Experts of a small language model.
Training: a variant of Muon for the experts, 625M tokens, 4769 steps.
Below are experts of layer 3 (counted from 0) of a mixture-of-experts language model. Rows are named router (the router's row for the expert) and show model dimensions 48-95. Each number is 128 + 24 x the weight over its row's rms, rounded and kept within 0 to 255.
After each expert's rows: "raises" lists some tokens whose logits its average output raises strongly, later layers aside. This comes from a sample of Wikipedia text that the model never trained on.

# expert 142
router [170 142  76 150  86  96 164 129 166 107 149 147 102 130 103 118 146 103 157 155 104 137 137 104 162 172 136 122  72 114 111 182 124  92 152 137 129 126 108 160 127 121 179 157  93 154 129 143]
raises: " and", "s", " in", ",", " B", "–"

# expert 106
router [154 124 150 131 109 113 175 101 132 103 130 111 118 108 115 132 108 141 146 131 153  98 118  98 133 142 112 125 107 148 127 168 143 123 134 165 129 124 138 197  68 126 140 131 164 134  96 110]
raises: "ar", ".", "at", "in", "\n", "as"

# expert 121
router [194 123 132 140  95 140  96 132 161  99 145 178 106 109 115 130  69 170 101 157  94  88 120 112 109 127 122 155 124 136  88 158 163 138 115 149 121 171 109 204 152 131 143 161 150 133 117 129]
raises: ",", " and", ":", " in", " |", "."

# expert 88
router [164 147 120 102 123 132 149  94 138 123 153 171 119 116 130 123 115 136 105 129  79  89 125  84 131 129  99 149 119 176 128 163 164 114 162 135 140 123 132 148 131 118 125 125 148 132 137 171]
raises: " and", ",", ".", " of", " (", " for"

# expert 91
router [136 115 103 157 105 106 129 129 104 121 142 152 132 108 127 121 110 128 119 127 156 126 119 129 146 156 159 132 100 110 109 138 148 140 161 155 142 135 134 119 103 126 160  98  95 184 140  94]
raises: " in", ",", " and", " of", " to", "."

# expert 92
router [132 147 117 137 108 115 125 116 125  89 123 146 130 114 132 103  87 163 103 119 119 116 115  95 133 122 120 149  98 140 120 128 150 134 166 158 123  75  88 113 111 125 177 164 110 164 127 131]
raises: ",", " in", ".", " and", "-", " –"

# expert 100
router [113 119 136 134  92 132 103  99 130 113  81 117 115  96  99  95 117 125 126 139 140 119 147 121 141 149 164 107  88 154 109 115 145 145 134 140 142 121 110 172 168 121 164 142 166 183 136 201]
raises: ",", " and", " ", " (", ".", " in"

# expert 113
router [126 156 127 149 128 115  95 137 152 106 152 149  87  80 113  93  98 154 152 150 111 126 142 108 170 173 142 143 110 141 133 132 185 127  96 162 122 110 126 112 138  79 140  94  93 114 162  98]
raises: ",", ".", " and", " in", " of", ";"

# expert 155
router [151 134 116 148  80  95 136 165 126 113 163 148 108 121 117 127 131 130 103 129 139  86 144 104 180 140 149 168 122 158 119 148 175 124 140 140 102 152 106 127 111 152 126 157 111 130 134 142]
raises: ",", ".", " and", ".\n\n", " ", "-"

# expert 78
router [124 139 109 163 117 129 134 121 139 117 120 195 134 121 115 149 122 143 145 136 130 130 125  94 132 159 136 121 123 119 100 140 149  65 205 137 172 135 112 159 125  94 175 164 119 146 116 157]
raises: " and", ",", ".", "-", " s", " in"

# expert 89
router [172 130 106 146 102 128 138 138 111  81 151 176 109 110 122 127 136 119 139 140 142 125 109 102 165 167 101 127 101 149  95 146 184  86 168 143 140 136  98 150 117 130 124 161 112 162 131 136]
raises: "ch", "ed", "ically"

# expert 122
router [136 152 116 161 101 104  95 102 125 116 113 106  91 138  91 113  90 123 105 179 114 108 135 123 173 119 139 168 123  87 104 120 163  68 150 150 126 113 110 138 127  92 117 136 115 129  94 168]
raises: " the", "-", " have", " ", ".", " be"

# expert 66
router [151 162 132 152 126 126 140  97 110 110 150 120 114 123 124 108 130 163 109 132 128  94 121  83 131 157 125 106  87 126 105 161 169 118 156 173 151 128 128 132  97 132 132 120 135 138 120 117]
raises: "c", ".", " to", "at", ",", " and"

# expert 128
router [154 175 138 149 116 137 126 129 135  95 135 119 117 128 122 121 112 148  97 166 140 135 110 120 143 147 124 140  74 128 134 117 127 144 140 146 132 112 140 131  98 121 141 105 151 160 109 124]
raises: " in", " ", ",", " S", " ("

# expert 112
router [145 145 123 125  93 111 143  83 127 137 117 149 109 115  96 117  89 130 115 153 114 135 113 105 159 136 113 133 130 163  95 181 156 137 153 161 138 101  81 122 166 103 126 145  94 113 143 134]
raises: "=", "Scientific", "-", "Member", "Stud", "Location"

# expert 84
router [200 125 110 149  96 137  98 169 170  95 146 187 128 122 134 103 112 114 124 148 134 106 100 106 138 122 114 168  99 174 104 177 131 134 163 166 127 143 136 146 120 147 143 123 107 153 129 143]
raises: " and", ",", " of", "s", ".", " in"

# expert 64
router [174 151 110 154 120 152 129 123 126  74 150 159 125 107 114 133  89 148 123 156 153 125 142  98 152 152  81 125  81 172 116 153 164 128 169 182 139 120 127 140 134 115 118 114 101 130 146 104]
raises: "av", "C", "X", "ed", "al", "A"

# expert 81
router [121 120  98 136 133 137 120 123 148  97 142 200  96 142 135  79 107 139 147 169 115 138 140 116 171 147 108 134 124 178 121 160 130 107 144 134 143 104 125 118 126 125 105 114 115 128 130 137]
raises: ",", " and", ".", " of", " in", " "

# expert 70
router [143 132 121 135 137 128 137 138 158 117  98 122 121  84 115 143 121 117 151 107 110  84 151 154 125 144 140 113 126 127 114 132 101  94 137 127 126 106  80 126 139 148 105 170 140 123 102 132]
raises: "-", "===", "T", "|", "The", "=="

# expert 94
router [146 118 127 173 115 116 136 144 124 126 131 135 111 120 135 134 148 138 111 132 145 126  87 114 139 132 108 133  87 153 133 103 130 103 183 164 172 134  81 117  90  69 134 142 140 133 120 152]
raises: " to", " the", " and", "-", " as", " "

# expert 93
router [133 138  72 158 108 139 135 128 126 113 133 144 121 116  93 128 117 136 103 160 137 144 113 105 144 160  63 146 121 128 120 131 128  96 172 128 169  94 114 134 116 130 140 157 122 127 145 125]
raises: ".", ",", " and", "u", "s", "a"

# expert 124
router [193 149  79 153 124 116 128 127 147  85 105 152 118 133  70 113 143 157 122 129 167 104  78 123 171 174 113 138  97 162 144 152 148 112 115 136 126 114 100 177 122 125 167 154 163 133 142 130]
raises: "in", "e", "ín", "il"

# expert 90
router [113 162  85  86  79 148 146 111 147 105 133 108  94 122 124 108 116 112  90 131 112 127  98  84 144 122 156 167 126 144 118 139 130 137 174 127 157 132  60 135 147 120 112 170 161 113 163 160]
raises: ".", "m", ",", "s", " (", " in"

# expert 118
router [141 137 109 130 100 136 149 132 113  93 128 136 126 118 121 133 100 166 123 144 170 128 154  95 159 150  69 143  84 126  80 116 161 132 161 195 140 119 120 133 118 133 120 146 127 135 156 117]
raises: ".", "an", "at", "if", "l", "w"

# expert 116
router [151 146 115 123  75 168 146  85 122 144 162 106  98 156 116  98 120 105 124 147 140  85 120  82 143 156 110 128  70 156  77 121 124 106 205 141 152 133 105 155  95 124 120 155 115 154 173 125]
raises: ".", "-", ",", " |", "is", "ro"

# expert 31
router [179 122 134 135 109 112 172 102 113  97 111 144 122  91 144 103 134 110 139 130 152 144 128  86 127 180 153 103 125 159 134 167 165 105 144 128 159 129 116 150  96 128 129 144 142 158 103 121]
raises: "|", "-", "P", " on", "N", "A"

# expert 158
router [150 179 117 180 133 121 122 153 169  93 157 146 133 124 102 117 100 128 125  92 108 121 100 122 166 149 137 137  82 126 125 115 136 124 125 131 133  78  76 159 126 121 149 141 103 101 131 124]
raises: ",", " and", "s", " of", " (", " in"

# expert 154
router [144 129  89 157  94 142 157 160 171  94  87 117  98 127 120 128 116 140 137 154 158 128 133 123 156 135 136 145 116 122 100 158 111 123 146 121 146 137 125 137 115 139 157 115  97 178 176 148]
raises: " for", ".", "over", ".\n\n", " in", " up"

# expert 110
router [115 175 109 136  81 139 127 121 159 140 106 158 124 111  84 121 146 159 104 120 139 109 141 112 127 129 112 124 117 139 125 132  91  95 130 155 164  71 116 124 152 107 160 135 106 175 131 121]
raises: ",", " and", " in", " (", ".", " for"

# expert 157
router [170 131 130 150 130  93 106 138 118 124 130 126  96 113 111 144  83 124 162 168 142 112 127 126 121 124 142 140 112 138 108  96 147 138 139 210 145 128 140 121 162 128 124 160  97 131 126 149]
raises: " of", ",", " in", ".", " and", " "

# expert 45
router [114 160 110 153 126 128 152 163 158 131 148 131 109 100 122  94 126 136 132 119  89  92  91 125 153 126 144 157  82 121  99 181 128 130 124 115 172 102 114 116 107 110 139 161 147 120 119 144]
raises: " ", ".", " the", " a", "out", " on"

# expert 101
router [159 132 135 118  98  99 158 157 165  74 138 132 116  93 143 133 123 134 133 157 109 101 119 121 134 137 136 156 135 160  82 139 177 131 120 169 114 132  97 168 120 133 110 135 123 144 123 162]
raises: ",", " of", ".", " and", "-", "ing"

# expert 13
router [117 137  99 123  74 138  96 148 154  87  88 161 123 144 131 123 155 120  89 152 115 122 105 108 144 133  84 169 132 128 130 197  94 104 132 124 137 127 138 130 167 114 112 123 160 119 129 166]
raises: ",", ".", " and", ";", " in", " for"

# expert 73
router [142 164 130 107  94  89 127 139 162  94  98 124  82 126 112 122  77 127 105 148 103 105 137 113 133 141 154 177 139 137 132 143 167 131 142 134 160 144  83 187 140 126 124 140 109 135 129 164]
raises: "at", "or", "al", " and", "o", "ar"

# expert 71
router [176 148  99 140 103 152 156 134 123  68 142 179 131 123 110 128  65 144 123 127 151 103 105  97 118 138 125 138  74 134 111 128 145 146 138 139 159 109  73 159 151 129 111 113 142 116 127 129]
raises: " of", "ist", "p", " and", "s", "h"

# expert 104
router [168 128 124 133 114 100 134 134 159 100 122 151  69 125 108 134  90 119 104 144  97 114 120  91 147 133 151 181 125 123 114 169 171 138 147 113 133 130  75 161 148 126 114 176 121 116 174 155]
raises: ",", ".", " and", " of", " in", " |"

# expert 139
router [146 195 126 127 141  97 172 133 106 108 141 148 121 118 131 118 153 140  99 152  97 111  98  93 131 183 137 118  93 116  96 146 126 111 127 148 141 134 131 146 111  88 130 169 136 170 118 158]
raises: "th", "0", ".", "7", "A", " years"

# expert 97
router [135 118 121 135  84 155 116 168 100 135 157 149 122 109  95 164 130 132 159 153 113 151 125 117 131 133  87 135 101 124  87 143 139 136 109 158 153 129 116 113 148 120 127 130 155 139 122 136]
raises: ",", " and", ".", "s", "i", "or"

# expert 149
router [123 130  83 117 124 134 138 120 150 125  37 134 124 118  94 128 123 143 109 137 147 111 118 119 118 143  93 120 143 116 116 135 179 100 129 129 175 140 137 161 127 117 143 147 165 119 132 139]
raises: " and", ",", ".", "in", "ac", "it"

# expert 98
router [115 166 127 133 148 114 142 169 127 115 102 150 116 103 129  85 119  92 179 149 136 104 114 125 183 186 118 144 116 126 128 173 175 114 138 163 115 101 119 111 104  96 126 124 128 142 161 133]
raises: ",", " and", " in", " of", " ", " on"

# expert 95
router [167 153 123 107 113 102 134 113 146  92 126 138  93 111  90 120 114 125 106 117 106 105  92  87 151 149 109 164 140 115  88 159 158 107 128 148 123 122 118 141 107 131 129 124 144 108 123 160]
raises: "a", "ed", "o", "al", " r", " and"

# expert 77
router [123 149 109 136 112  95 155 156 170 117 142 140 103 111 106 125 124 111 119 140  95 118 107 107 173 169 127 130  99 119 111 161 185 157 119 167 107  59 100 152 142 150 141 145 133 131 114 148]
raises: ",", " and", " at", " in", " (", " for"

# expert 147
router [104 137 116 106 140 126 121 164 178  93 116  95 105 150  74 132 145 185 123 187 127 126 110 124 140 147 127  90 143 121 125 146 103 148 103 160 151 134 130 132 100 120 166 116  99 177 107 110]
raises: ",", "s", " and", " ", "is", " ("

# expert 152
router [131 150 123 124 130  99 116 159 124  97 109 146 104 112  87 162 124 118 148 132 129 148 112 125 162 134 136 134 125 137 145 151 147 120 180 134 123 134 107 136 151 139 147 150 109 139 112 133]
raises: ",", " and", " of", " at", ".", " in"

# expert 126
router [143 130  97 104 128 177 119 125 108 105 126  95 108 111 108 151 115 141 123 116 146 138 148 109 169 140  73 146 118 124 151 141 103 107 133 176 227 133  99 123 130 146 142 128 163 126 108 113]
raises: " a", " the", " ", " an", " his", " one"

# expert 133
router [176 139  96 160 121 149 127 131 142 114 135 130 139 119 113  90 120 160 153 134 129 105 150 128 129 179  84 154  90 125 117 154 123  89 140 122 134 139  93 121 136 135 125 123  95 167 131 129]
raises: "c", "k", "or", " ", " R", " G"

# expert 105
router [145 138 118 143 138 124 176 112 100 126 104 166  97 119 141 105 102 143  93 143 168  49 142 100 153 146 123 115 129 138 130 131 103 116 121 137 132 123 133 150  91 113 171 111 156 139 140 185]
raises: " ", " the", " a", ",", "-", " his"

# expert 80
router [171 143 120 172 129 123 121 155 134  76 148 187 121  87 120 133 112  91  95 134 138 139 138  70 127  95 129 138 115 133  88 160 156 126 143 157 178 145  81 179 117 100 133 124 141 121 118 142]
raises: ",", " of", " and", " with", " in", " to"

# expert 96
router [191 117 126 150 107 126 139 155 124 112  74  88 134  97  94  93 112 156 178 111 112 101 142 129 153 117 147 119  57 156 136 160 126 126 169 158 163  99  86  94 103 121 173 148 147 122  86 167]
raises: "\n", " ", " |", ".", ",", " d"

# expert 150
router [134 133 103 122 135 139 122 128 144  89 130 178 135  97 114 129  65 118  95 123 108  86  96 104 156 174 113 117  89 140 136 115 146 116 140 137 129  90 128 161 123 106 138 155 161 210 118 157]
raises: "m", "p", "f", "me", "mer", "i"

# expert 114
router [157 128 115 170 106  92 118 108 155  98 123 139 137 136  84 159  91 165 146 112 140  98 163 100 160 167 114 106 112 128  84 128 129 158 156 149 134  84 114 152 111 137 143 101 162 164 112 130]
raises: " in", ",", " |", " (", " to", " |\n"

# expert 99
router [167 124  93 136  88 102 119 119 144 118 106 140 109 118 143  91  77 114 137 136 125  90 145  91 143 143 133 135 122 120 146 142 126  83 145 152 132 101 113 182 132 137 104 109 150 106 142 185]
raises: " and", ",", " ", ".", " t", " in"

# expert 103
router [138 133  82 129 122 113 127 104 109 114 138 209 108 129 112 118  86 159 122 162 142 117 130 124 153 148 136 122  75 172  99 133 165 103 179 151 195  90 133 143 102  89 156 107 123 127 105 133]
raises: " of", " the", " a", " A", " on", " their"

# expert 68
router [163 145 105 126 107 125 112  70 120  68 149 172 108 103  86 124  80 160 108 125  83 139 134 109 158 132 106 153  98 134  92 168 124 140 127 145 138 101  71 141 166  85 126 166 170 126 162 179]
raises: ",", " and", "-", " (", " in", "."

# expert 85
router [150 129 107 132 113 141 143 123 134  66 133 154 107 129 128 136 132 138 140 150 130 112 157  74 152 180 124 116  95 135 128 175 146  88 149 152 128 126 112 143 134 142 127 166 114 138 104 126]
raises: "s", ",", ".", " (", " |", " and"

# expert 156
router [178 142 100 144 133 110 157 136 120  94 132 147 133  97 104  76 126 122 105 128 121 131 107  70 127 198 139 113 121 109 115 151 161 130 147 122 164 119 104 138 100 121 121 151 145 161  98 130]
raises: "0", "1", "2", "3", ".", "6"

# expert 159
router [172 141 109 123 104 112 156  95 160 122 145 130  93 127 133 128 120 142 141 126 143 100 148 101 145 129 140 125  95 155 106 124 169 153 159 132 168 150  79 146 108 118 116 148 120 135 112 162]
raises: " and", ",", ".", "s", "i", ";"

# expert 76
router [164 132  93 110 107 115 144 137 128  85 108 107 114 141  89 137  83 137 127 145 145 106 137 103 125 139  90 122 155 136 114 133 151 118 148 148 181  90  98 185 154 137 139 144 131 140 152 128]
raises: "it", "at", ".", "o", "c", "ic"

# expert 145
router [179 146 122 134 130  99 139 137 150 100 164 114  99 139 103 128  69 126 151 140 140 133 131 105 120 156 106 111 103 128 109 154 127 158 148 162 179 135 103 169 118 123 140 103 191 158 112 147]
raises: ",", " in", " and", " |", " of", " on"

# expert 65
router [140 145 120 134 129 156 110 103 114 135 145 163  71  86 160  70  87 136 138 147 110 114  96 133 133 136 129  96 105 159  73 161 105 176 126 100 169 142  81 117  92 100 146 121 103 140 140 164]
raises: " the", " his", " ", "in", " U", " C"

# expert 111
router [157 124 112 128  90 135 125 130 144 112 148 106  92 133 107 127  98 155 112 157 138 105 121  92 122 136 110 127  99 112  88 142 160 135 140 103 107 148  58 174 145 125 103 165 143 112 163 164]
raises: ".", " and", ",", "i", " W", " B"

# expert 136
router [132 194 105 100 120  72 139 101 118 114 104 170 125  90  87  91 116 137 142  96 111 158 132 119 185 130 127 126 116 143 154 129 141 123 133 130 124 107 106 158 136  84 155 113 153 115 128 145]
raises: ",", ".", " and", " (", ";", ":"

# expert 134
router [170 140 142 119  87  86 155 161 145 119 148 142  91 102 111 123  85 177 149 133 107  96 127 134 147 125 157 163 132 133 132 198 175 131 172 142 129 124 130 174 134  99 147 145 132 127 140 103]
raises: ",", ".", " |", " and", " of", " in"

# expert 117
router [156 160 142 136 125 165 119 125 128  94 156 172 131 142  99 136  68 143 116 131 117  88 110  90 130 126 121 103 124 111 102 139 124 103 127 125 149 148 101 137 145 112 113 136 151 131 147 160]
raises: ".", ",", " and", " of", "-", "s"

# expert 87
router [153 139  96 119 129 117 146 128 150 151 135 202 119  97 141 118  95 134 167  97  77  99  91  82 139 114 139 126 126 154 122 129 100  96 144 132 117 131 119 175 137 112 142 134 117 114  62 146]
raises: ",", " and", ".", " |", " ", " ("

# expert 130
router [146 131 107 178 146 101 134 126 105  74 153 142 110 134 129 110 124 128 167 141 164 103  96 104 134 191 128 117  99 139 102 160 166 123 112 179 163 111 125 118 102 121 126 115 140 156  84 135]
raises: "ter", " the", "c", " ", "to", "v"

# expert 69
router [190 138 110 114 120 133 126 132 137  60 160 156 124 111 117 135  74 132  92 137 151 133 141  92 124 147 104 123  88 154  82 133 175 113 182 142 170 104  96 164 105 133 123 115 130 110 138 114]
raises: ".", " |", ",", " and", " of", " "

# expert 83
router [165 123 116 156 138 140  75 117 152  91 107 124  91  88 111 138 129 171 153 126 173 102  95 128 162 152 128 167 118 154 115 129 137  88 111 148 147 113 105 121 121 131 184 125 189 136 143 122]
raises: "al", " and", "e", " with", "ac", "re"

# expert 75
router [123 173 115 133 101 129 136 139 138 101 105 135 124 108 104 104 132 133  98 150 127 137  95 114 147 133 116 142 127 108 113 144 136 112 121 130 141 145 105 129 139  79 152 130  95 147 108 133]
raises: ",", " for", " and", ".", " on", "a"

# expert 131
router [140 131 137 140 126 153 119 114 160 100 124 158  86  94 135  93 105 139 127 144 105 123 102  93 171 105 150 108 149 162  73 127 149 106 115 155 158 142 106 122 129  76 115 105 104 151 135 145]
raises: " and", ",", " in", " of", " (", "."

# expert 102
router [159 177  73 134 101 131 143 117 169 110 133 182 119  98 117 108 123 103 117 143  86 118 114 108 153 133 151 140 108 133 119 110  96 131 142 135 147 117  70 138 136 107 139 157 135 130 123 171]
raises: ",", " and", ".", " ", " to", " ("

# expert 109
router [155 177 105 120 107 100 190 122 129  86 132 127 119 103 117 143  83 143 161 138  81 128 125  44 129 113 114 136 120 139 113 103 135 130 137 119  98 133 126 122 125  87 123 142 145 158 149 158]
raises: " in", " h", " the", " s", " "

# expert 108
router [153 152 105 117 119  84 132 145 161 104 126 185 108  96 124 145 119 152 106 161 129 112  79 100 147 137 165 166  99 129 118 177 165 128 145 166 177 124 109 144 154  99 114 166 131 118 123 123]
raises: " of", " and", " in", " to", ",", " ("

# expert 135
router [119 152  55  98 121 121 140 142 128 139 132 161  96 109 127  85 142 134 107 131 120  72  99 133 159 179 150 155 107 125 105 149 133 116 172 129 149 123  94 145 139  91 133 172 134 156 128 165]
raises: " to", ".", "s", ",", " and", "1"

# expert 140
router [163 166 104 117  82 106 169 133 130  92 124 146 120 107 155 138 109 111 140 126 152 120 116 117 119 133 125 148 150 162 154 142 175 145 133 144 131  95 143 172 110 129 132 156 120 138 123 114]
raises: "ap", "at", "ub", "ad", "ir", "."

# expert 151
router [147 147 131 148 129 120 139 169 129 102 124 125 111 118 109 160 100 165 102 143 108 112 105 116 153 163 105 116 116 131  61 139 163 138 142 142 121 120 115 173 114  97 148 113 186 140 104 159]
raises: "s", "b", "f", "t", ":", "\n"

# expert 72
router [159 142 138 150 126 120 131 173 135  82 134 134 144 111 141 107 102 112 136 139 163 118 153 115 103 139 152 177 131 150 130 133 147 105 124 167 164 122  69 161 131 144 115 133 127 140 139 110]
raises: " in", ",", " and", " of", ".", "i"

# expert 138
router [144 170 109  87 142 134 139 143 164 130  96 140 109  97 105 128 112 160 152 115  97 109 151  97 166 138 175 154 106 114 129 140 157 118 114 163 138 114 113 149 116 126 146 140 111 123 164 105]
raises: ",", " and", ".", " (", " in", "s"

# expert 79
router [143 122 112 126 114 135 150 101 112  51 156 135 104 110 128 127  95 129 124 123 136 115 112  99 129 144 103 159 113 160 128 136 142 134 178 180 166 100 119 164  89 137 120 163  85 134 107 114]
raises: ".", "-", ",", " and", ".\n\n", " "

# expert 125
router [176 123 105 125 121 125 146 125 138  94 153 127  84  89 106 126 116 137 164 144 126  93 126  84 141 135 143 158  93 156 100 135 164  86 169 144 163 151 105 127 120 140 150 136 162 142 118 146]
raises: "er", "erg", "ments", " |", "ec", "itions"

# expert 86
router [163 108 115 165 119 133 110 119 162  88 129 149 106 107 128 134  87 131 143 126 131 123 150 117 145 158  91 128 107 121 126 141 157 107 113 171 122 116 155 140  60 111 150 119 117 133 123 147]
raises: " |", " (", "\"", " in", ",", ";"

# expert 123
router [157 134 133 125 101 113 180 126 128 119 128 168 103 134 111 116 115 117 161 114 165 130 101 113 147 110 151 119 109 160 121 122 150  84 160 122 144  78 111 169 149 133 151 118 128 126  79 196]
raises: " ", ",", "-", " and", ".", " D"

# expert 115
router [165 130  94 161  92  96 118 107 151 100 122 148 119 148 140  93 134 113 121 142 129 129 134 104 129 122  85 147  90 153 110 170 134  96 128 158 142 140 131 155  99 141 132 152 119 159 162 154]
raises: " and", ",", ".", " in", " on", " to"

# expert 153
router [116 142 153 145 140 127 109 127 121 101 116 126 108 111 139 120 130 179 127 160 138 128 110  80 119 173 137 135  93 143  94 138 154  56 182 152 156 149 121 144 129 101 108 140 132 152 135 136]
raises: " and", ",", " of", " from", " in", "."

# expert 120
router [109 146  95 160  94 128 123 153  94 100 159 137 122 113  87 119 122 172 153 123 116 101 104  97 152 144 124 132  82  97 164 132 149 137 135 168 168  75  98 110 116 108 110 121 144 161 142 159]
raises: "-", ".", " of", ",", " in", " m"

# expert 146
router [166 126 114 119 128 108 111  97 115 105 133 141  98 147 104 118 117 142 124 149 162 142  72  79 149 177 121 115  99 136  86 136 149  98 144 130 129 129 122 186  76 159 123 100 103 102 111 127]
raises: ".", " and", "at", "a", "-", "ap"

# expert 119
router [146 162  89 157 137 127 156 162 109 100 131 120  99  98 112 127 119 108 136 160 130 114 108  91 146 155  82 157  96 134 119 130 111  76 150 100 136  90 124 127 115 112 125 105 121 168 125 147]
raises: " the", " and", " The", " "

# expert 74
router [126 209 129 143 117  91 134 113 107 115 116 121 118 117 128  99 109 114 125 123 102 137 159  85 137 157 106 153 143 125 113 107 152 123 184 160 144 128  73 158 123 133 175 152 136 152 116 117]
raises: " a", " ", " for", ".", " the", " in"

# expert 144
router [167 118 119 136 119 112 166 155 134  77 122 152 118 111 122 117 110 141 122 142 142 135 134 111 133 164 123 125  92 143  83 134 161 129 164 121 141 130  85 152 138 151 166 147 142 147 149 129]
raises: "al", "ers", "ing", "als", "o", "s"

# expert 137
router [152 166 135 128 115 106 138 121 156 106 113 130  94 136 109 128  95 124 127 139  93  90 131 113 115 120 131 157 143 134 117 117 153  97 158 151 176 117  75 192 173 128 143 121  96 120 146 157]
raises: ".", "ing", ",", "s", " and", " of"

# expert 67
router [141 165  58 104  77 152 148 111 126  92 137 129 103 122 124  96 108  91 100 131 147 125  98  98 130 139 118 165 129 145  99 121 118 147 193 149 174  99  43 165 150 125 110 146 137 123 171 157]
raises: ".", "s", "v", "if", " |", "-"

# expert 143
router [151 134  64 158 117 115 130 125 188 118 124 128 102 115 118  94  47 130 134 136 140 136 107 115 158 147 135 124  84 142 101 141 147  89 117 131 129  90 128 183 107 128 153  95  99 149 164 160]
raises: ",", "s", " and", "-", "is", "."

# expert 141
router [165 138 125 156  84 114 133 131 176 141 142 141 107 130 128 122 105  99 104 138 112 140 145 111 129 158 113 148 108 119 132 176 177 112 138 142 140 121 116 169 146 129 131 144  81 184 142 132]
raises: ",", " and", ".", " of", " (", " in"